Below are experts of layer 4 (counted from 0) of a mixture-of-experts language model. Rows are named router (the router's row for the expert), gate (a neuron's input weights, with its number), up (a neuron's input weights, with its number) and show model dimensions 0-63. Each number is 500 + 25 x the weight over its row's rms, rounded and kept within 0 to 999. Numbers have three digits each.
Before each expert's rows: "comes after" lists some tokens at least twice as common just before its tokens as in all text. This comes from a sample of Wikipedia text that the model never trained on. Tokens count by the router's weight.

# expert 12
comes after: " in", " the", " of", " on", " In", " at"
router:525516502484468460502453522497524524476507474524463497517486540542495510425479457528472506555478486497530500484510521473516517484541552501488494514532521505468492488510507514488535465528495482
gate0:480533513488489492496500502497485527491480510480485503505504468454508496543497478518470535544502517515471513494451503544499520440499486495503473456503489468537481531528485506482459505502500489
up0:473508467449478553503512523510526502522457476520478469524489479513528529475511511511515450518531509505528495504528482511525513484487518513469510507525507499535488480498522482520479526498458463
gate1:553535515547500504502509503570493540531515460532517523530487475493510454482484484469472505510459478506518482489466479478467508457514520472482479504471511480537493543511473487483495493492511508
up1:544525490489514480519502520517474460485476497503489484523497499486491526532497480520520484469508527511502497512501476519544513500500459524566490541518501494515498506457508502470508515504530456
gate2:483470496524520494503503492534518533516504467523493469511510571520447520502487509512482492521452500458465481524529508470522519506522518535481484516479477503455516495479517515467535492523501481
up2:463496434472522507491469501471541488497520521522498494515503535542492547542539490496535526505500509449508507505489503548513467450527510490479501536517468483519527490498544535481488515504474539
gate3:492482528521508503482506467499487485468534507517502510539480518491517489463519540516489508478432501519525511599504518515515529529544454509529491470476492511480493491489506520520537483507484498
up3:482492494478473481530483531482489515508472486495459496456530518507461504469506451466475496528506489494511506420493479485477476485493562483459526500500485498515524479496465483517467501509513458
gate4:482542478479513501489521543485536488547480476465491495535495478509513491522495530502484488480509525498489555483452507519499517491526518487468511506489486550529480462518500484511509536483502512
up4:513556481457509491501489511497492522483486494493478558528474476504524501512501480481507521479447521525521500498499490543529498513501506552488525547497475482498472527491494522540479540498505447
gate5:517526511448460504480465528495495513483476516483471542494510526509497502455479504519454517521473525525487515510497523527538485506477472471522543504460470568499493466503556552532496499500471507
up5:508546471490483459513467514480482560459514510478493525560491484492499537498494501519479506494508479473515501536490499565490497513459479495488537521477467525478494512500507488505527479496480492
gate6:514537462498471526486544511515482496528527497488451461471542473538520526451483513475505535508506540492488529475514485519488507503494513483546487512544523506478494505500494475516498505478499520
up6:473470458470515512490505516461526495512518506474507476508559481513490511486478491502516493497516526540516525460534489462491517452477495517449483491443562543476509496502483478472487498496519464
gate7:511473470480513504512521473522519476507505480528479487476511457484530519510466477507527468503493499460534493448521499538485476472523507467495471507490569465481490502491492479489485508501478491
up7:532527514502478418426474522525437530531512505468489497515498484496513512467471487503501489520504471494505496486480495504490467450473503529479498495486447476470531506480548466479495468485470484
gate8:521516473544491495520517529484488452506502467454438498494544494531451479518498516480484474488503522479525467531506510508510506479540473510502507493475515535526510529460507505533485519502473523
up8:498549545515455455478456537491462491538474532501471480516504501479468507502514544503510506513536530510499493524516526483487558481529486486490514476453522454517488493436492506502467544510474523
gate9:504503449487491489507520509489451476512529445467555495518481475495509490519445544537506503500562461531538500503503504495493507525468502523510439494512522484504463468528473506503553495502469499
up9:469516483490499504468489509509454507527488501513504530501467466489449500444542484511496512500506491489474495475484451496520519520531466502483449463513518519490528510492490476511514526517504539
gate10:507484479483491481462502492455514480486536526491481498509462493532512477508500464490492516523458544492495507540528518547544503463476496504504541488475490475485527483520504542494514515519496550
up10:484482557454484498526503488476524483458494501446497481455551487515536519484497495501539501490476581507461500513504506547492554517490499497488488500503504507483513467459502514490488511501511508
gate11:519495519499493499474523551454493583459502473469469497521557490466469531497456498519502515446458486551463516551521501476501528486519486530476523494514496480514505466497514529494515502521534459
up11:523556509517522498510509525464491506480495474536504535511480478525529491488505516539527467466457524502526542476499491503440520555500570543476514519507530514534474518469528458447493534495519512
gate12:473548535521536501515511546512491494486483508531547509498462532466500509469498502496488459462493493474503503489494525448450506516440472513531492516508512501460480520519492504539502489483540488
up12:530503493504473518526469516468531529498522525482516464488561471533510477500488478498506519516530476498501478548474495493526495509508490462496486526487493487561505481477519487495497494522521480
gate13:509469461469509502511515462482504476514484513488510500497472502482529459501515501524493546477500494498510493492516465523487522507502495521520509495538526520503482534515523522525560516472493464
up13:482530503481482494511502511480506506491484500548497512501485485468498520473494494481510497463502481500508520489522483534541519499508513503515526504491522483507518483451484490477525477540490517
gate14:502464504544487556473493509528523474489517498499478540519460458525462420478477524462480465542486517523496501473520492520529505512469493481531492556517499496468505524489468471481525515492457508
up14:524490545482493495511506547481498497495448507548489497549488486499542540498484466500491494497543504493506504503494527485499505521489515507508500573519493496502473463469492512537524530521446527
gate15:493480539513493515507536535524491465493503498533490554453522528505485514527470512474528497534544473525507518499496481465517497508480561475507478485460544511505425479496515491487497505524483531
up15:511533485517536506483548469446512545451552531460488478524474518538532532470510494517498512516470513543510476500472464522534513499475447495502511488524488479508514495467501546508522456465500513
gate16:494517529499486520471478491505492528475495519483499447505470465520481510488458495559470493511453523510494501506486489529476492489494504510516530493500458524513499514458481458492490501489504492
up16:512477494508513536516492517503520461544512501502515521509498515470486471472475498483515474549498529490492507479505516450500512500506464487479486492503525438564461495506515514528495468496539514
gate17:523468600548446522519461477486450510487487477513497507518527487509527529472512501535510501551489492478535475488540509486497457548499474500528506537556480545461516500477506491475501488523543461
up17:547532507499479517457557542457476513520478509521492511476477484494516554560549529492488514534523528467491484493534437525492521488510449465506479481453434502549521489512489480511542530516469496
gate18:516460504507473524510514522448558453549497508526514482496478469479478528445491531507489484490553516517509470500457487478504502533509503522467506499532489469508509478493516464529489504529537513
up18:451495475513503471490530497543452457499507450522529480468539514442488507499475494471529483497500484471487471537521473519534512463483512525476510546500518524484546533483499514472525507498500480
gate19:495490495531547500500484518462488552517532522499503506479504451506472500495513499514471529500529452460545510522498503497567539510486520513498474494526465482528480486489505501518537514516524505
up19:538528440494497456487488498512518450512495508527484449517519510513549488510511494465485479474505520487513487528537511483439472503494496478480498512496513530523494506478511525485497496484483481
gate20:517510495518482477517524452504516500486520547457473499511522498498488527510527504483471538508490472509511556513535555509448521511525479524466533478485474484462505487523525555503525507481502488
up20:494501540513566540524518519557544467506544546485514452521463488549473496502483523488480479478491464538509476478498497523497504489501510535472459520514499487465476494486511556496498514498529523
gate21:494450508519521522465508495503495486532533520505481523445517499469490461516505514489552537529477488475509513475447486484478508523480483527476500453500470518483508532460491497472527512483515489
up21:483476518515497484549499514500506545457453523478532500540483528526484551489443477500491479478514507475486527506501528499514527540523523492526508502494528466532530521505498501495484500522524504
gate22:499511523505494475512468538511530453533521473502476548503495503539461463508511511483506504551512506519539541496473531490501494472497508503496517516524503483488505519489523477491503455482501524
up22:516484511483522547491515476523525493472495509463499467483541504482500514458500493508458491463497491471452471501552533535468513501485524492461476505505472509495507540525475500557519502500483491
gate23:544468529508540494520538457504518499520515528508486528503480495495502482490473509510525427514517507485496463526468551502531480478485494514471489468479521488526513522504500453513528477483527485
up23:502516469544494542501488471558484494528443494503507525516527498551503484494509529513522513461518501483517485519512525456529451507481466482478520465489478525503457516455506480549536506486528470
gate24:497510528494501465517497565498526521473515519465454503528516511482513455512481483478464499477531468484466527493475476475539525475484490531478473506477534484459479478498515461486489478523508440
up24:493486523476481477507501534428517508494447534483506543508495516482452487499492552502548439553531491510525547476513476528483458502494481495485492503515482520510452472498502473507478529492485487
gate25:508520495504517506465528460519533512523525532524473490487486474515489523495474483535455471500520529438496501511487531505497531468507509512481507472557507502495492537485525501514495498497485449
up25:487487495496509519504537523471514480476482495520468500526486488468482487489517496497490532463476543484501488461471482491447490478515504505542498453530508501476476508473498499493520529468505510
gate26:480533528496532517473498504515544506502546493520475455568523519467476477502512474522491458522523533505495480497521502482497516500477471493496508480472510457486474517499511573544511522465518486
up26:456513474521551446526460475484515510497457476494523486490444506498522474489500454497491517510488528470512492538495531466502530491503483512503472436502518487483481503470487513464530488484443532
gate27:524480502497490468508488541468534484465506475546471539503484515512498545483451501575467490472481455512479493500497505492494530539534536507495511490462544514449464513484498493543508532536517512
up27:483490507514483478471519477549524477486478455499486544493490493460468522505472523515486518490500478520482488492529504510500488481555489527485471491483508516448537507481481493511515500508488569
gate28:523497519476498469541432521490525477516502469463462502517517532485490494466536495503455490527466494477484474552507497497523530512542439508493513467483516513468482493522524491521510497521496520
up28:497503481507503503526484536479516500512513522478484507480518544491514517533508493534491481486466504513523481517525509547509532513539485503506547543521488509542484484513549486460493489477479549
gate29:522496505499485508486532531510528502507517515509517556478484472488481494541468493509450482470487512474517499452521455516478509486498509468472496523533480475455488473511466508508524500538453502
up29:445495489489501509489483470479524545489497563504547494510515452517487483504514475478489498492559476466500502481462508511551523524511489503477485534531466526501505484541489503508472488499490490
gate30:478498476464500503482489511488449462514504493468547520527456537484493535473470517498457486522505495462482444543471482498491533513511493486502470456480484507511502515494480473450518473498538486
up30:485462506485509484482473569547478537526495541493496534525490496510526526520485505492453466491507464467459534506484541510482521471496531499483497506504439503522509482461490506464513528501467518
gate31:483511507490504497472476524549467484499459532528468581501503497499484512491496482479518495526532495477543497533487493475493488496512542488484512535507511456516490492469500444506528543488499504
up31:549483514500467462502499503509530498482468524481506504571512490473526493527488494553503477525520478489536485498479523505471488506490523524509498518488470474517485535447537502528504497512531491
gate32:531540525481530511516554438498542497488474500508498476504495519505509485466522479497509478485531508531520447529552510544506526518471521501484488503498470458473491489538502480487543507534481451
up32:475507494484487519494469490530480471527515489470474473496486509483475522504517495492508508494495493522528500461473508485461525508533519454525531444491532480501498488468453451515449482492509512
gate33:517472519531476478505499524500450486532509483510520480510517509491469513460473501469517443455524462457501501499471483461492501462528520515486481461490482462509487540521486503494459516505488448
up33:493512498516471476467511511487465509474480482490478434504484498480491427507508509472520487476492507459537471469457499489531536525507520461460493461458466463482506516477480486497491510488495495
gate34:527512511491469461463493536512489470519510488492536500519480472483501528460538525503512526501519493500437482509522501459503479462503499534512479487513489489462526486511491491527542518488439500
up34:510517490561529504475519471520499510473503483503477529502522509508487488469473554503544491524523480532502530519487515563540469500476502495521507530487509520478476524498481483502486484520559530
gate35:452494482453498460529492503467507482493500512463508511438477455490489461491501557560490497521505487513458496508490506538466533478533508489505491470497535494453511515484498494512518495532479492
up35:439522457461484539504491489493476494495478488446511482482470492487498490492489523555479513534510507498468472550495518550447502541503533528454542505498492508468505514484527516453517521515457538
gate36:493482524536467521462485463553442527518513513482491528474531502508536484533494514526467490523450511521495481496472497438499521504496520504482496482502488491489464529473479497529494494489491502
up36:488490583501478464465518485525515511513491529467485510498497491468508518531496561501522485564535493478495521519514491505485494462461485467547490490555480542471484478515501513521530458487539509
gate37:477501500488458502508503529516465511546492515590496534535544530512485498485535490517509499517480496491472509511478453483482519517487501513465471510501511519531477517502481491491537470487467448
up37:488481529516487508520458457528489493530543499490537472529492489514474461506473494480474532520459461471507474536514509514505460504492477492492503531465468499470504519519486499503508511463535513
gate38:514553448492511507508489527477507490445488473478536487500534476510500494513535504439494456492482545469516483516540485526463518547551494446490478553488494497492489488478502495502485533518484505
up38:461495515482511467510488511518493507512484482493474524487478501507521483447499485475547521530501505528452474532448496504520513504498523488510516478498504485504484487459497504486463482476513537
gate39:484483492459535513471503480469498483510482495478511530514482509526516479525477488543489544506528510492505534504499512509485507487488498457451504520497501526517493486510544493491528505476522551
up39:474497540484514530524481487513494480507501505453510530526485485494551533527449502509506514553484528485500450495518559491525468510518503476476524476479490538517536489454488557483450476458512469
gate40:494480518489495479508503511521474487509510472472500519548477477480448500558549472476515454500503493508515460519504478517494468500528547488483521491458506475491528506515495535484469483534501461
up40:504513545538476503514521532484510501506509527541475509477507528543511521484478521492519523453548449489495502475507538507509522512529467532523516505507498545549502518484476518525526494479505497
gate41:522486483492456480497506495506479473523497541442515504459465501537542516521521536499534516484490518521486479507504482459465507508531525503489454523498463526473515486481506475477471527495534497
up41:479477561492503541509510477523522473508535462514518510487497511490524482530489507482519487498481532475489459526521533510510495537457513463510529470535487525496442553487509494511545500455505477
gate42:538483490547467513464515540512477486492501518534447528491495465533448518525468542482473511519503536503479504505512529507532529507475482521484519466493528506499481522475488491499482484499502511
up42:547510481507461508488483516517481505493493507534505559536484488481527484498463473535488483552487475483498520471511513480535511495489494526517519459491521540540502538499546516518519468500461548
gate43:501469529490536496532493473460490486514499509470472484514510470528463478495502519514466440466494469534541522516488507490513524502449571509482509521479526520516510467502511477480488502474490482
up43:492536527461514482565451527529483517519541483481480493476492484473466497531468521485470468488540465554480495493534488466484542507483527544503499477507515537543512474510522493511498505496519482
gate44:513559438469498476471478496485516494479502519514478526505511494495512513520466509524475494549466488484481455495463509490472557505530501484499513513496514566487496449551515531509467458534499556
up44:482521514504513510471464508493523487488524507502531502521469500494487496539531517546467465507520508491494470508481529456525517518488517511533496426518492525474505502479445480498518469548538485
gate45:480497489469479442500477506491538497518493470506423503467512513532503461489482509490522490457477510519523467475535485456478494467444506505463497497479475499535474484430514514501479492506502480
up45:479500497498483506475458483465468511559527530491511491506492491531546516483463559485498493499507482508500481514473487457507498493513500522500492518516526516461491450458494465526496489514466474
gate46:476491499461472501507518493451458495516489536531497506491490510518530543484502541534496521519494470450492533481507517477474508516504506486471525533485517478537495496485549530527522492503480504
up46:491464446498509483476494482490481469547475529507547530487467518516544531500505528495502540521501471476498507479507513502475469526480491521473472536490497472494462489517551494513526502488543512
gate47:496474505501504472515513505431459499478505493499480495532491521505495470499458507480487502501523469496478495500510508474481469470537530501522524478509474459527528495478525481577511491479489463
up47:516521513466484506473480464512532472533517486483530526470481498480479521513544484517500481484491512505520492521488489489463499550543490501509491518532486499507497484546483545495463510542491565
gate48:527546506457449533457505491518487507509457529507475474549453599452463479442461499511479497481455479498533478532464518504485525443482531492489506513473521518513507573446507506494499511484494487
up48:481467513513485515537497517528521507506504500463510517479526517486494485476497479480527528524500535497500467510517476494505509505520489513501543507550499512494546489517494511431503493495489520
gate49:486471542538541459503550486509525501527460477463504452467516523483488484500482492491537512498472495497534500497452513538492485462475510493483476471484511481509479474469495508514515564511554498
up49:491519524479521562482506475469494484501542475550425439507506511493499509481500483491527507520517491534472476477483549540538501475506482518498498524504458488489465516507535485492485470469494494
gate50:505507459508521509510491517502465497515475515457509476513519478488506459513476477507493494554495518513485497518477504443499536503521519510538504500502473514523479505460497519529510486499479514
up50:513486528473530494516442475512503502497491564500516524516545527483525506488487468476489525529534501491511481491533504477496506518509484504511479539493515501524543528509449473492544483498510514
gate51:462485526511451455494489497507548516520575484500491473530478523516497529466482492518526483532493505464514496532505506533546465450509482509472472513513475535513468514498485478480497514453520471
up51:525503528481479519484501502462488495501522492493479507550460535522484555475471523486531531514496475488502479528496446493573514499527467488581511465499501516489503519518498524536517490528525487
gate52:487528496560482523537495535449494481489486475499476485482506536504495515520472500531502489466493551512468479483483521516523512489541528496509509519471493516481521517494521517488463494500526485
up52:459505516542510476495507524475513517506483507497523476497540523521494529523484482497488514464533566471529501484507532496526478526469520476498535521515483483457472505529521489448522519498488508
gate53:506508476486476501524499536500510468484511487472497476508482513498517476519517478520421512482517488485497505448475516525459520507525477504466490509512537523494450492511442503551510505515522459
up53:482458441508532523552511532528538487551469478505496459519498503489443503514505516475494481471517528483552458532539510503492472507470546496493553491510505518498491517506503471503489493507464508
gate54:499486496512550508483480487499476506492479480484508511499481500515481501477523467502527545512482472518486520527482484512467512485511550524493477507502481541510490521554499487467480521510489500
up54:479510478516510533497512522470521492482513501512487496466467495470472547506516524485509514514502508482477505492507490496514478496497474516500435473468499490562472506528506512479506481495481460
gate55:480522527462508503489558534514491486459531519523463485492482485496486462481472457493505511486503504513455458487493453479494491488532491481490543472475467529474462550496501494504480477497509507
up55:496490494519518437524529459508479465510487518525515520504462514478515499437524506497494498471494506506510472489480500540527533512501568508488473487498489505499528470494522513463520458518463525
gate56:488512467543483533497522525465519519495536454476477555456481491491543496465533481506494475506499486520512509486462536508460480493503512506527520519468463506486538516500495516488517483508492443
up56:490492516506495498520469511532538498471494501472495517527501541516481510521457490554459533430518467431492511504556503487506476502496527488478493506496455504483539469487498524526502477493452482
gate57:503500513488510495507497530502508533543515497538470461501485550522484513470517502531474494510492488492555506490513505457480502456512528503462469475480540504505520538530487542508487492539474438
up57:513505527506508504481493511490516479480437482538476511505513511487533484487528532485491456488478498475507500483524510446513497454548481494509471506451491500462485520527487557480490526515478441
gate58:463519450474475491514507515528500458487470492528508517458507482519490501444507483465490495515493462544490517516504498505478485495481517476466496546521475504472492469479504515512540515514474511
up58:474528495479510493505473534545528511507452465528531492458512496508506450480552464486472511529545459532548471492528477553503488499476493508481500530503489517513475493446527492494516501529493511
gate59:495483501527539515500486491514471533517522507479511480549541481525551489487498513528509502536521503467489478456526456502500492562479472507472492512501482487508495503506467502462494512492537518
up59:547501593485515518472510539447490497528514555505465514520504473495536491505501524509535526498469499504528473506482485519523548507511481505473514490519489477521489528549517494521504484521523514
gate60:512530493491533521544501543477473488473488499507519483526500548446514540543507487494519521470539480526548467525528515507436516495509490509460475479490508489487556468473503491515484486505494498
up60:548495521462512499440471478474538517478514467503521502495533492495499517476495503468477489500491467462494509530510513506527479473490491502485508521462466512497507540535477495506528511499502504
gate61:460482485479477508499517520505473496488524495533525490465497537493532527463561490464513528508495475491495470469487461512492491513546471482524478467527517555507493484527524486529520449448475525
up61:524507492501514578502494534502487474507492533552496507462479458486531459502505512514451487496473511510524495489507482459497482531498504518481497530487503417524499483474462529514500495526485501
gate62:507484486490521501505481583524433455538475512517500491485472460481512470487500499501550483496513501491484505471454515483460531485550457506539526463520523551499530493497474466526479469487495522
up62:498496508523497466472500504488494490518542474515517486521497500488528522503479523504480500465442551504503521562484486526486474466484497522522527517476459516495463516524523488510495511514499477
gate63:478511472502518515529482511528488477479498492509534489509560487527529462579493493519503499492505504528493493469527482508482493502528507529489508498517548486478472501465505483515463479484509502
up63:486482427518531472493482496495486530487511522461495472448528535488548453496476497493504518453514481502459448473524506512504513515482494520502484518506522478518519522472496509524511467497481518
gate64:490529492441494530474537516539445518531518503511481505503488476471441475477534481470500480508560471545490504489516538499514518520512481512493526473482520518484498495530459523490488521502495461
up64:506467539556489512483494488520485499459500534533501514464470512533469489564479541490503542520504468489516534531497479480547496492512510438505523503504510530462474517490465487503487528541498505
gate65:481537539474514458480500502490488477558483521497480481507504493532526513449499502482530552474473505475492485484528503487517462489532477525487483556477517455486511501514487496515511537472493533
up65:490562535435539475482507513478503496544550467523487498500531501493456498467507524514518534459508473492488457494495482502483475520536500492474477559454510519542524512481493540499494495483527512
gate66:496492467496532527547499527519488523506496508511496498493520504549545489503528506465481492511504460497525499538541514472545507539477478487534494502542533477483541523573531499520499493516496506
up66:520490493506520458461489524504459503538523485493482500532526509498470494479505522483518497516508504483473527494472499492492546453540504503521495500486484532505471486484449500527497479481503501
gate67:481488486491548476510520524491475487504499472465487471512524535502559493497491510438493470445488491456497514483531482444478518497474503474482493466507445500488488495513505495503501507528489484
up67:514466492508545502496464502483485520467528495515505507464486537467524540504458519451489480457499471484496529513532476457470460497461504518468496471476495537478529501491503501470501555497553487
gate68:501530497518483495486538480443488492472514516508455501512524529517488484452471464492484514514539514519470521472520525538491477488558521499544497510512487546459537520481463541509472530467482556
up68:468507473456520490512490478523463502518492527471543466499506497462490501479537550417530456501536497500480456503489473482500530512494511515438500498530502512505449462495531469462541495489488483
gate69:487490502474510530489547536497492508483478533524509495518482519498478481476477482496481495533498468523456491484507470465461485490544485488513479511549527477518504493464492519509481494491483522
up69:447451498538509501513517484500444463490518494531496504516529508531469480530506544519498521482487483449474513484528505515490493488562512480498486544485482507486519532559478439531509515507488519
gate70:515543509489452487529497479531459502503466517520494540448514484460540487539520498474470478482507526491504539550508482555529505511517499523501534489535459474532438500492555511482502524497495496
up70:504470526522518516504521540540515512513534509526497477523484507535453485500503486526508497469514475515506502494490502512530518491498527433506531488503516492450529475491499548493464503510490502
gate71:520494484530481479490511484497482519457496495536487544469488499502491479467515455492448550524450514501516496483518471445536528485554477534471563498523481542517521507534453489512494499452506484
up71:489511560492471495484549548484501531531453505513499506515506495484500488520494497482544531493500465521503511532489480510473515521500514484481507532459482482487484526519512489531504547514497477
gate72:479541565496506516498513493469503490477545499465558489477518454460479499435500540459529507468473535497483493465507531495492511476510494488500521534462499463546507498504476462480459458495489489
up72:492496523501538515522465505486515532498527496519507483516462507456489513467509470505537517465515546461500489511475516529481468486463528515487523520542495500503509415517504512479515485472515546
gate73:503507526528444483466443525487497513541495482497508515534502519528458515477513453518470516544542534514532494478512471483487512491503494524485510517506472507509500492533503529498519498548501497
up73:506485477527485545475493501551493520500488478481508495502507473494489484504492453513515502498552476507484529466508473454490481524488466459505500514497482536557480483492501481507551499499523491
gate74:479505520466538512512499486478462476522515511528514553501536482507520522490454482506468486525459506525547516483488470538495487543491509523530517531501480486488512466463517492482464531509475499
up74:492506504506511484530490505504523491495488454478538542480475544505518484499502478473473471487554447516518466543472502480524491465529516503488482497507492503526510489508486485546505515476486512
gate75:449498497519499470486503508515528529505515511520455534550516537493457511486508540546496522486474452525477511472513510487530512457467492462519513510489496484448498500466473526473514478456506500
up75:524527505442506517497535557481471569511537510498513487520447478472462496463479476532494513495523459522517527538527463515514482502538524474521540535542526494462535521490484540477505479506463513
gate76:469531503484527488525522475468522494467499524499496556499542490505511518511505486489484462458516513513524487501492487504486481506524517477468495465477510513497551473505486485469521521521498488
up76:477502481498509572499471513518479507498535468501520516483521512491532538533538465512517492545514504490474456517489471456516502533531466490506480499510459488450495509505458481480517499483531503
gate77:473517475479547502498515495519525500485513521531478546485497569527532506511486491464507501533535540483528485504481497483510509558477503473528512501479495539505506454498522519541523517482450530
up77:507444526498454482430490505527476479494500490481496528514474514484451488482480516533490473468512476534508491451512468492488479488509540520477509509522529530517524480544490500467476521509536488
gate78:490504481494481470481494515521497522502519489500548507496473480532472502435505491478526506477541509475535533512486515492500493479457506521499521493486502523524495511460531529532529476513472467
up78:498509481539470494483512551513487479480512473447508485521428506534508469458543491523494529498471505493524531531520465504538443499473539533497520510476545493475494499515533497503522486501490511
gate79:489526528508519483536496506474489517510532489544490471505510487483508480472488445491521495535515503505493529495518490497510518462486516518512525475497476544483462496524495502450481514528539503
up79:499546461540536529484487491477475512503492526521493470517457491471452497541539483462464462451486498453512463529504463515511550520535516542507505499519473475515513540526463506522539506510530498
gate80:492483518505449500528481454489514510532472461438468503454478484505507471503503481498526459531482510477524539514492497482498491519551490524527540485498542507525517506519491537460559526530534520
up80:503480498466476472448521520568495491518466509511529534478499497542458506494541525529502482531474518538466476495439459507506551476476471486493475530508491477509457567469503491508494500476528508
gate81:536484532470503487548494479480513502501505518488536490491510496520457520496477473517503491500509456502498456499513494521506495483486540503481507538485515491462527485476446494469469488503512475
up81:496528559467496475552510474510462469464474511472501518494502524495453530512462507509474492456512500482469466512510492532546494531480528468474481499489502532492514520459475460462533547531475540
gate82:539509470509494551478537476517524530532523464492524520512510470515515492497495512496503504517466498525507481500506508533485459533461501518518561486535510514527500535465533546524493536526521519
up82:533526454479510491502462485508469494565498550471526481447523481481509500486510466487526518497483531510506493491527500509493466501516516520513542523470532500463501516509486520512495529497488476
gate83:495450505509447462487444496464483531538475475519545499522519494542474488476482504512502503487498475482526492522503506481500501451537499503492498499481494465471544536531538492531529535515519478
up83:475503503533557488539530494496527470494487463506515497485503468497502482479541546466520473538500491470562517496506469492506465500542471541471480479515550438469479482501514474476537497455513519
gate84:480527475467457475506451476495515488467491511495518497508509514528518465494541474508493502521505506525560516520534514472519491501493455527485480487478491487494488519508491470526486536495436460
up84:482459500468517489533502491491543491531470504506545535497489513490461516557467490508510536510484482470507473442488486531456519529495533493496481527521507499484477501514476470507517493486521498
gate85:479515523522498486514480498505545538475554480487475530536521506491523499519527531477500492511557490485523463578464516476468475494525550465499485505507477517505505497530525521537556497487453490
up85:495488510487511529504506504527492467496511508487502493470493467523510508494495488516460536489484507533496466470531480525512513540507509519487499478548469494469542465474505515479524479515497525
gate86:520504523468469513507499485485495498549465530494480532506490479487496489482528459488471505492486526488519548545518473512513507524456485480499487489456488534497456493474517524505545473499486518
up86:496531493490516470497490451466540537458508522480523479562491537477482529517514519493504507451488481541502503480518493471460486500509519517485492564506480509533508498513532466520488498485534485
gate87:486498521503454515503515515501482500477485490532480469526464482482468456503467460494487554498523505474499454484530502496543542510498467529500514511496464492518495519489477509501543501494531477
up87:504478493532495516505519529515501520475450504517493524498524532500452514486483476521517523433501465537479531539491518475492470523481509477518522464537477521502512491490550515490490543509498497
gate88:478491481469456490499520556525488558525479511481517472473475444521549542490505478498506479502500495497495534534478498522491497516495473531479510513532518525456507444527538487476521542571490518
up88:488535519514457504498508490491516473531503498519469509535478504535469495453479461489440502518509511512497492510512450498508489478498542482505507471496471536521487486550525485478477515515481499
gate89:516510536494530491462486524500472495511496506511483494560447494493499473498481512502480507471487521517542481482479472498500488467488491533515520479529441477556475517508476520493514535514519458
up89:479497570507473504521507516544454507504542453492485495468520533476506503491451514478513490493496476508509486497508522454521505489478503484492508505503459512514523467493482525488431497518483522
gate90:509467471523476525484484516524457521479497493478498533478490549504479491493480503496496498486501510461490457501489524527470467471550498486471506456506502454484487525497469480446486519536533499
up90:536480496506487502488525513518479561526489514516518528454497546479509509524511516512476483484439478523495467485503546489511487449514463519523488475504509505492485569522476482545489538513562511
gate91:474539504490468512461501490514526517479473511533480521461493492484497542502548550522473496492470532487559518506502489509464490532490474557511443529481510504496508486506471514481467472533487540
up91:479520472495494487460507531470526502475518538476444498513485445521468534489484477497476466506473491489518527505439594519505485485481472514505494491482516519508514529489463518488512490447491493
gate92:536522509494497517504497499519469488564518488483527492476491497493496521448505498519513528533514482454486518514460523489469523557499496483482487445491458511495486491500489506538506554462521509
up92:525466493494526501485463548552482493500539491524519503468514508529500519495551489513494501464506523521496544483532490499514445547533517512487521533510480460446552547502477513499464497480486525
gate93:493516561492492509481470507513509531482561498496516537534516539526449506485521484527508505510484484496509469489467490482508465446477506513485508514460486538515493470481489537471516520543531468
up93:531516524522494523500512525516512529470481526510481484542544530527556487516486505465490513508492486470532507499482500492479501430487525508510481535489509532486515521494500493523492514514514463
gate94:512452518481494497490525514488477548494457494501491485500483536510480450500442525517474478493489485514515509502483476474520534486470508537486443498519497519518510469484511499519497521540499452
up94:542455479479472486481497541487497533514454479477500508522515522486527478498458529518476535553510473476496524503483499467546501497486516497529539513513505530489482504465540519511452486482504438
gate95:509477509511455502541491521471500500457452468466463445493507464490486533454499486531469526477512478499508471498521494527491522488486531495498481500497511527500494493544507501461493472497524495
up95:486518475462496513512537504481499505494493501504472476505527520519508503452460506514490517484499479512515519518503507511449460466475481474456478483456515450449534478456532529501555490496506501
gate96:525530531487499481504469500514539512494495499512497483490457486509487470467493505501498529512503523499449507510456476454514515525511492488512483502500468501521529487459492461502545467486482484
up96:466516455484499507498475511505524546495480501504503543472507492519498512524494497481527474468576480528482478490472428521482508534491511518530479481496521529480496483489518470468497502510469493
gate97:514529458522485456463522533491559457537528482541461511488466502484504471505545449508507452502482532546541509492466483484450457521508507474481521534508519486542528488473501490487521480544494519
up97:508483457489561506480517497560499507544509460458485475484492519518489511555502539466470459510546514516500479524541493462505519501490505530504444481506487474515469517490516473500494466506513450
gate98:503463471508509502476480507499511460491521501465462486489507498519507460492466497507498465492497480492475476465523505481525472481517511474524497492514471478519519471502477475538501490507457501
up98:528520452492489488515502525505545524511491475444513515490508515522509471517505460485483505529499510465513552452495469483545468510477508511487486476540472539483507472497504492484505496547471514
gate99:486503470482523492475462485531563480484493553474503473508527545484541558478532543521486494513531511475503497492498487515468502498520510513515477451530510477505453481545524505499524495493479519
up99:460461512489525505531488520494478497498536489507473459472528502532530522460522523529519482523487489530477490509499517501488505474493493532473505531557494548500458515479544523508501478523529499
gate100:500483520551459491516493568487509470472501505487479552494499522532468454533498521514507524542458511503448491517529499479556494493486534495478484484552513491530517491505550535511470514494509481
up100:507519562539534466540456532481492491493491502493545537474516496491501486518492551515516498535502546475500476495546488496529471485510513483482501479495488492486484477525504551501459500517468494
gate101:513484554487471472520493505489481506462477471489479502524503528541472487478464464515502465512502477487515485494461512456516473480524508488521532549466493498559507524521509524539515474578448482
up101:501525473514495514496487508501495524542493538548535548475479490496493493540536501472495511513475529500464520493499450515499520511523474510495478439496535493449479495512459508497496498453555523
gate102:512493536477539509504493443474464460489469507509500536502466524444501518501501509529532500449504533536474469481517453505522483507505500524494500499492470476540495488500506521464498507496454531
up102:502499501508530519436523496472519530500521469489504535486528484502478489522489510462549497496505494424509496487543485489483525512485476525485483539476465484542496532482529459515524490480540493